From a checkpoint of a small mixture-of-experts model trained on Wikipedia.
Training: 1809M tokens, 13802 steps.
Below are experts of layer 9 (counted from 0) of a mixture-of-experts language model. Rows are named router (the router's row for the expert), gate (a neuron's input weights, with its number), up (a neuron's input weights, with its number), down (a neuron's output weights, with its number) and show model dimensions 256-319. Each number is 128 + 32 x the weight over its row's rms, rounded and kept within 0 to 255. Numbers have three digits each.
Before each expert's rows: "comes before" lists some tokens at least twice as common just after its tokens as in all text; "comes after" lists some tokens at least twice as common just before its tokens as in all text. This comes from a sample of Wikipedia text that the model never trained on. Tokens count by the router's weight.

# expert 1
comes before: "1", "0", "2", "3", "8", "5"
comes after: "2", "\n", "1", "0", "6", "3"
router:088104099097143066124183104123099134147127169118137068083152137172131046159135137161097114144138173102127147168096165132177053092151141137172110126154133125094135151163154120105150121132109095
gate0:164159133136148060140119129098030147163152146175115142077143079124053099151099109127115158159077162130152084166091113146149102090087111134175202093170143135147184127150108123141081117119157160
up0:150155113242155078136124097139149068132189086105112162132161152111081136105152091060108117109097168128167135165097126059132172160170079107135108073186169158121151139123137169118142143151150062
down0:128097148119085128147131132083142129168097149179160097159150097139147164069068163179130143096152147129124071153131102166155139124109124116156122093160154168133147095119096070125144109152158178
gate1:104081145149145174185126119125132126123134110145098140102119117133110163111186074127166133099092112127147183131119167118107119187130109104164092166207133066097139112109167100121170145169142167
up1:113130128149139167165122065093204109126158159124115117147136160141134102160146063109155111085113140114100088124125125094153119142185178115132158101140133143176179167131126115117098099113198083
down1:130192151129139106122069093133156142137143146113130056161129103106088122118087093129084144162155127110127139073120108152111114159155135171064174064137182145144194053106133128113159115123148154
gate2:111206138127155170171170175119065089168134103151120101109079101112092087164102110125141093106114150115146148094137091132146130146117127148174149185152138108188149106120127164143203148090142141
up2:161118147107126111142106104143114134169126131100086169123166120142092143100112142156108112112160135113113091118065135137073118144130088128115071129150141160103094069073162155095118139150196121
down2:083148148167083118140178105131064146109153179130116195136109103097102158099123136106118144114130137092144123137110104138122168122165094169113188131143116061114161076074169183154089159160071134
gate3:096090101179213156097132144147119080181114099126170139104144151069127101093098163098126105153102153144154148150126132127149139203096125153147098140113181163084192165099161065114121132144113144
up3:105161116056195137138115175141119188092114110157125110152122094122168125132142104134174180194209115128127076106108124125104099053119124166124083069101141143137131052132126129146138212120102167
down3:159175152188062135134101096158163123110174128134126117176182166078121145112115144098113132200128094175104117122124160141195059177125060137152151119101095116105135135101130156140092113103194138
gate4:111114109162144097147128082053145174152109085155103192165129102149139174102128089097144162162103101135113125112087127115168121141152135111122144117111093078180177082082124176073135119138151160
up4:131122148056128094167175183141129192102081101176100103109151111149139088136123142149110114110140173125124055111180123087141120174160126169059150137107180169134145103130143122146169124107157104
down4:181151105138139109168117150176085117153112111149155100138137109184085140114190097086131155074142088131120166098103118108122118109148153147111127150121136130095137184153112135110093150087122149
gate5:132132123118177107107167114136152164187083119079114187085121074192099102198126116170111090091190157068133111141171121140125150121172127155151207138086175104107119138108107091097178092123100182
up5:106140086117118167111137201153089145092148167147119158124134091109182149089116044113094105077156103104117115126112125164099167108071091133093167123127156138137017146129162069102169169142113111
down5:075117138145118126131100122188057197154112117141099085156121066088130072113092115120099087049181140073115114141141118132157115113130162060170122153150204170124122072118124133125116074177139126
gate6:083133106185158129094123163174097082086184102128115156144168177161118143113117110148163133180125187113161161161155178105172154092149109167103146139095105166153172145129067117052132160109142110
up6:135165118135167112122220031109176145148123094137100129096168144101120102148164076062128119112101137136187148142129125107123115121125102131160106127160136181134146094127097119098137177125129153
down6:165180095123126086096069118111155181148138091143164105131097167135102109121186082182156132138136074131127126169023110094125117087077161105126165122153182134132113137097135100134110115132180142
gate7:098131138160135138079144145151142110099124114105144145131139115103041141094124161155135141117148106103158146199107088136131153121129085128108143200160139158161140146105136160096165102149070146
up7:093137140100130123080105108131086156170137166121092143146148153176181116109142200165149126112087148106136105084142136148175120128088112123166099110119120108118137109143141135130115207133206130
down7:146123126094127085109103089123143190101150085181113176178110183138108146140169114192115110131125136179146101155107140140167094119079016138155129116134133088144153103154146126173104126091132187
gate8:163107138142185158163109125187117171110120174160117138138085091143105158114113089122140166121141133150138075129142167118157096103112099169080081051091182112143100133093127195202084128164107107
up8:100099148155094066125142111107142132148106127148120144132100119128118144105088048109148171136167124088145109183126140083105125116193128160087075117135169132110122168129113178137053122146144122
down8:171085101091105100131162156131123170157100079124093112133066097116150055083105133111162069112189121162104156182183194130138125092124110079073166116155150101140124178145159087135133140153146146
gate9:142158127200180142174132112148083132097167120160077122085111133169136169102057164170106060106093124073135143102094107197134090138131117165103162143183132120141137176107109074170151060178068142
up9:130140195144133120146128147129149149114110099091060161111163110096102129121115178069112164086108149084147119165092100145106144152146085106122147108169153196112146130119135164127138114138097132
down9:131103123100179102105156172198139123117167158113059105110120142182065080184117128129110141148119132039075112180125149161099127125116133148124121101163089186132190145168158132129130166097232150
gate10:222124065078107101099140141138112124148156181101143089142149122114176180150102170169104166142144169112147114117100101131172132153093096208133110142124160207107128060185130192110172134136149099
up10:114115153078200137185090135228119121125130097097070121125068156130071082120129115152145148115100134108114142093108154156131117115084177173144139102194135085099127124120152092155165153107096156
down10:108160178181084100168131107116118077116148137159158175142130135188122164158076138192159109085145106163152115122133132178092104088108153125117090092198143107149153146088173120142164150058083145
gate11:100159070177151120168165148132177097114127150139121144138137145131157152124116135154126130084103137117096124111189154115079136173112156067132082098130134186168169143135129114088098117179145132
up11:106103018107142105073100173010088159099084089121138133131106209100155100141105146112119086155149101110149097146092119108147144151145155116140073057154161132138135141122173131158130169200147151
down11:122114127153151163191133141106086166142158139141164147165146171130196084134149153160144146131155068176149171122123136063103075125112068126144185150121133122138138070117148172110134124114068139
gate12:109132114099160140138180130078128140177136166174118132118109063191176176076102098119141077169087150142077158049150125108159105069196091106113065128139165140107167079072098166138106137147111073
up12:088134060113111173083144098134129093125121173139069122121123109132117117174154147115135100211079137154087045018122102115120114076110124081065139055086124160109131123098078168087130108129158123
down12:181085108123104141111115087167145113154126143151143111228176083094125093147141163067142104103114160115125169129075099123117092124072108119175172133161163137142115113121115134150152174124085097
gate13:080156108169113156077104079129106055115074170145149139095114165168124144151075169125168131194104104140166150090107124124152098176099132073148195152173105141093129103123147126156078167155082149
up13:148162098101115139094131124102124125119215126111163124128113142161120163084128094049108166082183131100131087164088130137137104100164142112137137104126124103095113124122084137127143149160101057
down13:128092127085102111112141191090093167094091098149111086148137185180111142115108143131125124144110130118139135101121128145119179159081083204105104132108129112152107125128096105155149147124152093
gate14:145171147104112154153143151128106144129176125148093160088164101162189186169087063087110163126188099108137107104111120154137120098130123146122145106109171138130143097155132041084092131163078141
up14:164140133135131140157075094115103177112103155099176146123136177168185122106216192141115097170169153121147174158141143110195104112161123104156135175137098139126111104064163163157098178062130202
down14:109100072134150099155124127154146096090121184111105197108091065139114171148122147080130089123131107168099115080142141132141108135125090185126090125105143092158189123134075053125116076124136119
gate15:115177154140082158138174163133089143166100107130152151115112150112159142138104171185090144125118081178153122095163131131177152142155123127115140125108137133152175097114100058168122146131135096
up15:119153164155138106108133107116115108175085124171159120089137127139127138148122174112096090090127082150104147066115094112117165108137099147161090203122111130165168118120101146168096119110072085
down15:124120147162131135131086103088131181119138107123145194147131165182129138110142197121196066110105136171173105197083159182099154126129188134107130128107081131137172096124092107138073110116136102
gate16:164161150125141112061088177129165097103150124176123061136112089150122168183157173107072133145090156181072127217146121162097188094134127148122151079093160102131178179141129056100152098125108171
up16:110070137120078116209117112115125135074148108107149160027140148104086125039157079172144131182126124185130145059114119147148108119170074205158096123110124145085081103148093133091167136123144141
down16:130148152130145146136077163185159120170173111179130146118144041087181156147179146072088123158193161141132118181123100156156107163084151120110115102075060201101105137114128108123112107156067153
gate17:124142103158090094097125140158141114135120167097150214139157086123073133134118068151131181059140134087110172115134131132065095128114115151081147138117140120096117119203049173138146128107164179
up17:156112110095108173111065141152106170154182075190088171142160145070086149094147124111090076192108074111130073088120129115112135167046162124142144112132083063136097123106177145095120042166096165
down17:116144128096120147113124166144155082172129136150148127193096087109205159116136145142153085143140101120094167080096148077141167116138093145147127114095123120197111108093128135113062187083155164
gate18:153170127117134100098137113117154128108136199105145112144104143139058089118126108149126133083133090130101123068110126104113081136114150069159167141171137131110180105088153216048154120092203159
up18:126114110143143131136100112081131102148110146154093161126113174133080098129105120109091093127058141084092151132121076066052145086066081172183146135106092139145155087096139201117119108141123175
down18:142108154135122192160119010157095151122143140090120068174139087138108146093170120107138093176099168125154084062118144090178110096134102089113130098127106123113183167100178139172189162188109115
gate19:135119095134126129114137108166141123137162138096183174113115157126099194142119173122171068107127162090102178142121104141121112171152146120158065087128107143122148072095103203121140164138145102
up19:145155094132146146142121135131129107155125081123170119104140111154083124151084146165142097160059154107135065132140092103076101106110193109128125099136167105188095190095148171099081142119092095
down19:118138036156153198162108132162153081143132158081080117108144119112148130175124045107136138152142109197165156119112075102131145185140121126121171191091121134048097113123081110195190100135155117
gate20:133118110155119146133177123155175145145102154166149078124107112073139152128144131103198087168106118157091115139081090139196119175109152101167104148200100134089153114102123151125143122165135138
up20:109174136092086127140160164092123123139081133156123176091116137080143131141134123108104128112117154110115113163140165165125136168183151136121170185155118123114097134137136112156148146138163123
down20:125131087114134140073142129116077092078129080143085170175159161107138111174126102124144129127071136164125122157149162126156141076069049121160171140128146097127124131103158126101097131101171126
gate21:107073180109124110152059117171111150151122154119067085130098112152127122133157116196189138126118048143107147145156163177115077092143130146102128153170162133130145192181124115112206103096131166
up21:130160121104123123095148149137130113085075121050181127102122177140095141178108153135079068101122152133166108134112132152153128247102138163157150123100091163125094125111101132098083176161131149
down21:106096140099066163169098122080157204117125068096133157134133115121177158125116163108088131098136075131150149107164156073148153179101182106113156145120155150114118115145169148107185129200154119

# expert 13
comes before: "1", "2", "3", "4", "5", "6"
comes after: " |", "|", " the", ",", ":", " in"
router:143187122193139171113130117132132159120112165135109151131072128158105102163064153154144137083098057149151079106139112114115109151068139106160125127147097059118132137148103188106138114088122107
gate0:125146159150049128173169134150106153198150142088188086146094149123116125115127137188095108102086114129074161082118184155083160091120132125112113202169144067109117122148110140102139146076119118
up0:127150123119134134099095149180122047102111074172123087135101115130128121125108130112143157119215131140130146162128178104122101120078119115121104111101122144147105132118151105113170151135090116
down0:124128147125111131155164095107081112153109052138180132152098093061045146119118136131059134155102129159008124122154150144102129149194137143105120105101141148120123098112095106120085118137158136
gate1:147079179143135125147089109147112115101130139103151115164204126111163142121079117147165165146115098116121085152115152164161129135180113149091087194083127111106125141122045114066101130119109153
up1:163111100099088130081150159107149128147169089110221158137125109115161191117094132123104109087114189106143096181116066151111153143096126218107079079155109136138143139170097049118075093184118153
down1:135083146088172161108118130177147088136100087118117153121141139113124098149132116153177082128124100166061105154099169100173086158093173115166142109109139088124162126050136109118169097141157156
gate2:159092117122166102090093166187140142158126165106060089118097119137150091129114185122156182116115142111116154123200107120175101133134202127091133053128143101100140147091094213131151125170103093
up2:112120128139109155060111122112156151144123113150170118078103140119144117131152129157137144118144164058151088129157125145179133149128211172081084112145159173146148168085173182209090083092096075
down2:148132135148078098137117095161088080124112130119105177164131147130144103142114122078139087093082135148165094122105183147108085146085123112089107079152132102135121095175080121188135138144137160
gate3:104116096080104143156091155095134144099155112191113140085071064136126157165114144124122088093140098122151130163154077156133124075181121113128160162119154135126175133128138127170146146110076091
up3:156174136180086133154109094057111123132141147020114100147193119129167120124121202136180136135137143079167123126141091102114122180142157146113101135164116182130087132087148124172150175180160147
down3:173140082054138177191052097148114156175085120151141097132109083139124179184175109141060110137139085162133206156114089170144142125133102117130140121137153170084123116147130074141126144133161089
gate4:104208113155100159132112131172098159081110072127079113099170126127091124124102105149100125066153134136102133133135118115144131137138130162179168179094185122081072154112136102127108186128151139
up4:151171136121124184114087140113182127084139136148123160146082173156122160186122185144121130133139154119116129102166153170202126114115087125177118140131146109075143181090202142093134105105119148
down4:131122105142077140112158177116090160113090141118110133111059128180109124137126173158122196130121123121076121122135126144097138149119107091128054071082126143157133177156141141061162181134145126
gate5:170150139115140194180088138158152152094222150125074109123154107126110183158105147122192155112105102097147104084110140157079107146120127125094098086129094129153143171119107190080119166114132092
up5:123165149159096150080121132117100166110082115184105114121148142060138122089136091072160142107096124195114072117105048134088148122110119206100096119122110169118174134117138118127108088106153133
down5:098147121120132165149144104164160161122039093093106145139084122153121143136096160121112105130135107129060106128119142121216156101092153127053132145115094135152098038152075047239128131095143098
gate6:122206121098103122111142070144146142181106117097135100135139153111103160153074110145095186182181137099177084101109150086120101190149125137121099165175034060149078130105124172183105135161110136
up6:103164119177088114114098066123082077175137170171218050101129160066094058123121118185156129134171191142142140074125130109116101172103082130143129141140103120082184133114149119090174079150137130
down6:124078187075090138125115114089171115098119086162112153125174195099105106156071180072130143143077162160175148107095111094074132180155120151103136200087156133143041126146119109115106109126116095
gate7:171089128170151113098100091103174146186178151140177181143111121089119132122102156056107120128111115114145145153107123145174096130081150128105185105057093085082143150148142124152081100162109138
up7:138117102144174104070103137178095120109086130072132150101161138113128156143094108130105111083042144155124178148109160155175119156182164170116129107096071093178126134171158116130151137117104074
down7:120093113056186143131148104107123129121092131163126123084120165165146076099116178134134163171167130148171120165118076164074145189177138139117105108195130108112122100091089090105152151135195136
gate8:160091134152070096086097148157109089116158102109174137103080132151181126148042158189135149070074183174169137141049151111129154154163152128162105157103130175160130162158108106127162175125127099
up8:122160123124152146152108184169087100119131147142159132180078113138171115112117075138112120173138144133103161124116087097100127078204071149126135084164084204177094164074121088146181120095121126
down8:089068081109178135183157132096177162094084123139099140160191114137125128192084104134114090142183107151172095135161132115154175156075171173127090133116145149052128181081180131121140091147105115
gate9:146195083128128094100177153132150133151128098069153129103112123152114107129137128102179099163136170112121167170170112092147090168103080161156128131079150112112107088108122085180128173096188143
up9:084126085160152153095078095135120108150136109122094141033173141164110122126119069097049173119141175078149208115157108152156144118173164099136070104143191131148161195158101167129120073154102149
down9:127113137118050160142089119177107174122128111174101151157110112182063154163139088117156129065169083097178069129055118078164115157132074102093099139114061112114125120148071141127142152160158108
gate10:142137148116124120108152131170164106135134129132113122129141174136159137193090202110157147108126163136140110093131129127108098128072186108110173109126058138148143088084087156089093124130103137
up10:146088173147240137129161111087214149127110124122169145122079125175143108162126153098175135138124146076089157111084152103090101113134122146151114178084112184127137144119106136121131122156153123
down10:158097142127111152118135140104103133115129084118118125170170107146143191165145097150079123139159106165173075163145175116119106103175157133133108147160112103170126158165094127108146049120114110
gate11:061144077161174147161128040135139113158110081104152088108164151081133164087142165113125109149165123090143130114117171111135156097106138146111101169103085153133155185067074167199108159105126137
up11:125126155120093085154150117152136124104136169131124107105084141149126131132134137149141118133094102116180148144166103151115049198130148193126149101152174163031097161148086132117095160124107095
down11:092115101165126053127108193090167159131099102124205145098155102106089058068130151093138133200091133131112157067119110110140154092169110114165110198132097143136115142142126193099087138116126154
gate12:137124102161108153137141141152147128126180104086156121146125167073144132129108154139167146124134151148147142074142147109128128092163117099180126184133091112118091125120139121178138090115128161
up12:102086172056144076139132052152144154147075152098129167069130125143089105126138104175108205158083138134120167190125125071151163135099141117096146172168138150085176105122099134130176138142131132
down12:160093119117109167170078137148150101095114143133151187113184152138151096121148147105122166129105133147098148155104152134182115126080124172147145112093123128131100096182134130179080139090127104
gate13:128136116152094120116156100143088108143138141126117179137105161142181121147102104119079121146084222076108150020156141162094167058149177122141147143123091065118144118143123117167115092115141115
up13:103140132168134099156084079141083171083112069060091133157140120180136142111159179154141134117161151165137141166075113101130119152187090060107040130134070128140161171133158208138137152147116129
down13:164114119091105123127145114164152127115188138160151152133138195076114146124142163203156140149105086095164123063116110136097145104091154105119166059131163078103140109073124161077106152114091172
gate14:100165116205128136153124176177113140177231105195086145122175134117153135138078127125149154193087114073114098137113126151190147143239162185134185114099179123197130152127121105119161095199125169
up14:131101173172136166123172157137145121097168079109143128140165076121112137128159088177145091146181161110115135136117194121138079122108097084175159158147141098062147138125179092118143131082178090
down14:147107153166152150130111128145089116066195157161138154122181110166147134112089139098118123040180128173113137135127070054146141128117097076200129152116141117221110133143168168130138169159123093
gate15:162059100127160142126118110145151085075117202146119149073140140130162141107136152112064165204085145124139055118132110061181192202155078150148164109170115119122138127134104172156134194073106100
up15:097112106101178098097171141198180135127187167073139171183157086153116134143150109148136134107154140114118099126169170165156160096086025105130108104114101172134119099092065137048147115188068153
down15:193111136107156112138104104116142152131167129118141139160129138101080085142094122084127096127086126093139138161131124165135181182129114114134145139162118146077098104179225148135125167166105155
gate16:121151093147161191111167095089117104160169179125130212085142118130135115089104127125092140058101115140157138157126044115171115071123059133094093134104136155105091140091114105105156131138120086
up16:105093142152063073147096112140124086107181165153171138126136109117110102135142121098125115124141153152148097071135110153140181132158149130160162100156125119115124107070112152124140110117110162
down16:151159121109180134167127128117079150151157148130124192107188095135068071074089130112161163063127133114123072167124147133179147102146085134161134081112103100114164185148173148138103112128058090
gate17:077111106123135144150125078104162132110140119173184147070171126063140106165146091166189102095108155147067146145158159113105083166123120166102133157090100170200142148139156106160088116131092147
up17:104099141124105130143141104126093139145107116149114138125125100146065094096121076071133144152172104154167113150101071139164137137155083124136137073119168152131080145140174068148207109108169085
down17:142162132115173136138172126160065139147159129138097113131080135072138107137098112142163120096135120163125158115100106142164134136124171113079072105166152130101112142122138123174123139109194157
gate18:182138121184145142145117096112107137146120168113193108150133070056124090117076134127179137170096149116119091118124129168081182094094122184138110166072088137178072140177129079093128140133055180
up18:105137170127165146156052151069195109148081134092150139155092118123119120125144144104086154154153145076106099101143135175104116102145123106180135105127140106134139123105095146106181155157157081
down18:145094132127132067147157148106129110159149149136083113088133072122157087129191119118088155095142227090097139115158095107138094121130107122100189104125098084107023123117108111064116164181137176
gate19:079106112181110161180147136104110110133077093111142099156104116117100138084124096174167162123121135179145060121142088150123039121080102153136123131152149158118134100141109119121113089135131075
up19:096133087114150141148116205105059158116183066115100129169133187142134169110158148145191141078087109140093176172110057129041122133078199136154141141206184180132103093160141091145139152147163142
down19:139149174103175148184170120086137112135164133127107179132164129110131063151137098111060173103134180110160158113169154215141109183176160132120080126133152116098151122097125152156125076139157124
gate20:075113154164132094095108090088138137109151092148135091148103097139092170138011138082142105112109102063120141138095169112177120135177129187110069160056141122165122153098115154131109129064133120
up20:210146135115158153136086158118147104131073181170109174117115144135131146085170156165123156139124095158124127130194123140091135131071103113140196132128119152151184094129156127125147103159145138
down20:166179089090086081095155107099104130110197149175115131171077078104123144122105152122155139178151154132118137118126132138101114114173106125158171152157111159079105089192155146085146093104151123
gate21:104113134110138162139143135145143138150131095187144093128124084127073187146119128136097092093085131158135142134148044139131138156112184176063139134128064156197145112157110168079124120144140110
up21:143161181116147180128155135100112172114069116131090140137153105084093113123090133171180098104152120121175196170194162122071091126086189100136185108137146031131142111092085150121093185070145056
down21:164078122131127074185160081112136128098131076143120174156173018113144101103158156132149102066122089112165114039123094104145141123093151132210141158145096082118192117085153140158129139146160174

# expert 2
comes before: "1", "2", "3", "4", "5", "6"
comes after: " |", ";", ":", "=", "·", "The"
router:116171138124134176199168125093146148083137137163124118149118124117110107112124145071170120132055123139065175166189169072137129173094117172058118099191128129130133108167147146141192146141125125
gate0:092095168111126148108152127096081106103079133162134092156127119166070114154125158096095140178079139109140120188135178154161193141071106210152135148203102115094181114123142129080139125180081166
up0:121104060151069143109129131165159164148176150139148115163097118127113196135177100140114093158141104114104128046141160103178099106139169164198151141097169190140159143144119141120125060150133119
down0:129122091130082143108088115128188170133116171139081080105115153090103130137090138116148111167131140130141198049141089087124078120102093188145115104106107109108180118160121143135115138149177156
gate1:100091049182108159079075090145153169178065155152090141152082098168164139118126133152142184188163133152098134087085100143087101137118127095121087207133193125189134118161201137081120129094168148
up1:117125088144082163168054149187155145127133122142134122109106092103161156091076096167118153143116129088074162082049108086081074154073132139095088162082135125144125144111186146130137127130167144
down1:124118105157159123129134129054080129116130159173140089224133172121162163083155112114169110113120098085174116108077220127060118115152163152126078156118108097133113127112094108174145113113145138
gate2:096151129101089101176121136175133130126149129116138180104096088102119138127036184073125146161104128130131130122170117155200086198126165144193134156098165083109141073098065150065057122079089174
up2:164097166144107144096140120158094164121179117136201140139147118120204114116145196090111159165115197152157152140177151145111136136106111125099119122162138098070136123065083131085071101131132084
down2:149125166187098146146113120153112163087089125108162114114135000144134116133114123168206097126104152102139149095134107158138155170140137151135067079104158161131098096117073156173111125187071112
gate3:138130113186098105138103078140154123140115136101116107094080082143142144105125161066116144161080107132120127133163098093144147122164123076059153122115190137091158114130113133111138123130162093
up3:092151146103214105120110128177130147160154161119156086103155140146167154096105140094112147139181106190099098184154176176161157153122117160178162163080116133106076115118067170083128112111120084
down3:130087080168089107138101172161143176115160118128100181111080104103122151111112147124156157141116146064129144175182094100175103147170166111172128102076154141073147130173154140170187095149151084
gate4:111085138135142104157179154127186097148128117078198133117159122079090145183086080122092167089111078188148132115147118118153120143158140143161130147121177143124091156102185111102123141143115085
up4:102108126167085117144113112102182164133124162158006119140102091187129175118152145111098178096148208092160092122150122163169151106117134075102100048137127105130123128123115147059089067118121128
down4:128121119150129122125085186144084125098171098123163109165121139189108134117139080195118141097122116109145070132128125130098130094119137136049090126166101120090118106113167077146162168146082142
gate5:122118113130171137088105086140168212069111126116134162164180098107052104122144093190142124093159100149123178102154139097124059155183151126166120037158165139128134190067177106123099106124172127
up5:166183156140079153125137165104150048194126127096132144128076142134171107122111151147183124111096172131192108091142086121104164113094106106145132131088210103128070078116144124130098155127135135
down5:131126170148167113112102127115126144107125184126159107169114130103131159197106096114081109132115081132151141115153112176125132105163115084094147136143085106158093151116210130139152076218101084
gate6:165117110101101117133113093152149126128125126160142048174130102136134210108088157104118124125087094148099102186131096155114171141115142177156123149055114173170149137184123121123150077087134091
up6:165128176156124139114118129114119172133134090187111203188170159141108155160178037143125129127168199141072097123175182154156116107073142101127072123127119058159116122120127141129100136099121142
down6:216084088068105163095140116082050076171134114142134110146136104102154074188143106122141139148084075086148079164148137132136124113084113115090098133181134097146096139078107141137113125135127166
gate7:161086149095116128150116105144105136137199114089114077162132090121102125132129097167089172095150147130105132139152133175102104105133057111111126125144110160139118102167096123113082147161117061
up7:108149153131099173137096123140143137167144138123135124111193164160117162141114132133118119104131109128145090152129149115108159145085168159158106095167144076149129061106101144123076171115134098
down7:091168107114180149121135147093137135070113097217147079140176184170107122128136143169062149092153120156124159110054118105125131088176146161145143093167123139126176178122139112083079179161171106
gate8:106094099165158144121188130093142068084108134073105138090112092170101162094105122120089141158202157115118119166202086129199103115103084181140195120184078123075104189117075100139148087154111103
up8:127163140130155120161104142021149168107091141152125117148110112104065135119125087137110114114118164073134149117119108184121104153144080141161118143091105132111121163143154185093130130142097122
down8:179176082068058126125112165154122106122125136153114118168110159122097161185112091145158142135171157084130152157094140142165135199113137148140059092181159121134197120127055063133128133114100159
gate9:116108167148202167172125187075198141135141093144077158120140177126132138135112165174123141146112150116129135120128134149082144131142071126121159146188134112152094118178167129136105138122165217
up9:142095084104110097088134116164082077121148178111132120139103095092149102132147066111119107191176108162122100139132122117171106151188179148125073096120125152110119108085091090170165123166098075
down9:123157109127118104150152140094137132188159068158084109133105156108129151179117119125153125082047181120101149126092147107142114104164128231036134091123148116153072150152166126084130162135103150
gate10:113122103153121116143100104078114128102141133143113175104111109129143130133111115125115113237166152143131115061168155095136134125161051125133105127152115138098115075044127146150153080156144099
up10:140144118143100141109088134072187102121111157146104101127155161148139160127183113115129107137132106190171140185123072083116128064057198138108149120119125199110187162120152195163133183124108123
down10:199076080101114194182137159177062141163131091159156171109120194147111137153120128149134144125109092065099125136201162119099094084076133124151149167146101082147131091062112136115120103140123113
gate11:147103151093207197115072058117145152134117160165103097134163111123126092147141125151136122151109101134112105127134111111091188068120093156154113111145173169082128147151131166154147132113044114
up11:148130147102161168143100194126100092090159147157116135103089152135145139192174081142141152119104172126125156155159138133144092143081124153087103051185148096094089116117150108134110155113101118
down11:128133148174103067122109198138119043132113084120148125147174112068115176080174141100080066095144125109129163086154097033132190105111120157107117136081122103141125156126160113174111080171125153
gate12:103127077196129065139081161134107100144143084102089102119143116112125154130064128097111169076137067108122134141160090114086095125191100130105101169121180072111090099091106165158191134117067102
up12:132140134121129122115111160127130067108104136153098134132137129106146117093129147094128145180113065100093152180155144115100136119125080112043128065134164099140082085152216182090162146126110152
down12:162154151079146151076166062094206159149193157197138119168128122106108137109148143102136081145073125108135156094095193126091121127111196103046114179142113197122130152141065130116123098091153140
gate13:174153081121119047125131085131125188143110119104104151108089106130154110155115150096092108118134136117128127111143100192125107159157151064115150172111139108137176170124056152101133176136069090
up13:130078140146090136126123144086122145127099105094164145155154151082185090165148098155096087110069107080137166111103058130114110110081123117143178144108102133100098206124135162144123182105085175
down13:140131113162130146116105040103082186142109099143094179152153103195192133177145119110115139143176152143181099119118174145173101131099161181118168114117145172135151149119168109122175141106153146
gate14:116091150177101130121119143168137151126126152179080132122085166150124135190122156085131091117121130110146143158085147173132112189055132118095136116145176134138154109157077176188124135089145152
up14:068125161091185159084137099134074066127157106100134095152101149144146138129127096172110176179177097107135144165099125093160121068140156136185123127118087148146137104070175092100146147144167143
down14:101121123057104117202132148119185099150116161105109087074166152073135084111113164103160143107112176140158066188088170118133069111083098158170139106134126077145174103154097115134160129107127110
gate15:116124217078138152125105075051130161066168093155140162169109124151121091129118139138076072136108183133117148113125107146203126070144137131117079154132142115160116123165093123137121138127063108
up15:107128153103187124146139082131151109067144160115123140124107161080055087193137136111099141083122148174160167080165118163110117154150066148120136146089125121124124188159118162178129186057133090
down15:134122136129145113111094094164119102107156163135120122118113122114159147157165152156134123108141160153038143135143162076129116160124147109170157131182119092158103122090152131136055122193093131
gate16:151092127152197163128178099212114115125075149149127141157153117138111148161079119149135099081091135079117128084052149173166151147089079182166109123149126138154170102138084128087192077150171135
up16:117112137086123181126144101151113097115122153138174125084121126161149178168090157157117148112118105104126118121122161102091218120125196095167117192114093144153154109186145154119101075135085133
down16:122159139098196156145097130108145179118136113094086102105114078171146115138141124184153117094163135103099151127161168124147101119153143141103153145122143100197187075134111106085118190072126143
gate17:142072112130188139177128181066147104156117193099119148054141068176110116104085177145132157135140174123127146144139188172106066166156138171121160115113148137079112159091100163114145108075131097
up17:168119157150121172181119155106065160084133160123098090138077090171126164150069160150107088125116150175110155179108141138134126111088108162160151168108101112082125161129143168089143141174162173
down17:095134111141094104112132158163112150154105128152109124129125106169078144130173162144146139136115133136105168078103159139113053137137134171137162128120201163145140166121121119181106149141088084
gate18:136142128123127125119094181181103136070133085080112124182108080122146161140149116105177184136087128147128098124109101113157155146082078151151100103134182133087145104167139102129127109082149160
up18:125135123134148098120073117094093118098124146064178115157135153080114113124101125133166102089150105210148148165152127143110133186112154110157158100145073163107124115167145141151054138120112134
down18:130120147081100143096123108147112157160127150139182113140137050097139136101192122075160099107092088092147098093118108147178163117121102117130189107115123169128076210130151131125119163168146165
gate19:107094162173141181178150121077129129065162102116139161128118053122107133157082161186144138140154124164169094153184169143108108137124108140123141159221135165169189118140091137174156131144096139
up19:121126121086149134089152134177128160146099158116095119091212232154104074114129127080097073175123155163035094053112128167144121076094153119157161162086096170088068108113164099119074140069147140
down19:131154124100183135049113120144113109152127185123180078151103214137097167122156097123064104164142112143102097080128129151111123096074082135147156191118119148139133127120141132119091066103119125
gate20:131150191103178142097087145141110146158155173102070112137141093189117179128091165102161123126148125116087163144192126145084159147131132153106171095149170149117141111210146153142111134081129138
up20:120156153128133167065053158147086131125110182113130117170110144135115152072061182100111168130098157102120135124152095081124111127150090156126156125135111124133140136112121104064144164080102085
down20:139132145085119101083113106114114102149087120100174076194145165182154144139126100100136154163126113144119146112122156145173103082118131076123144095115078123123159129114197151136101112109114082
gate21:150073201096106102153177106121144096139134120127186174147210129130168114081107139099059126111173160135166136077060117159121164134130121087123107107115144109139135147069161128089166185133123161
up21:076130186100114092132099112142092138101129170119096148158116138096162140154115136062124149130104118125159158150168075132178137150171061133187111163112079110140107081161146108142117112108133088
down21:142100137178069149110146164152154163089091116132133121127151089132141149169100134107158157095163066103149071090148152161114129122128157150147189139158136117097131083110145115110129123117125149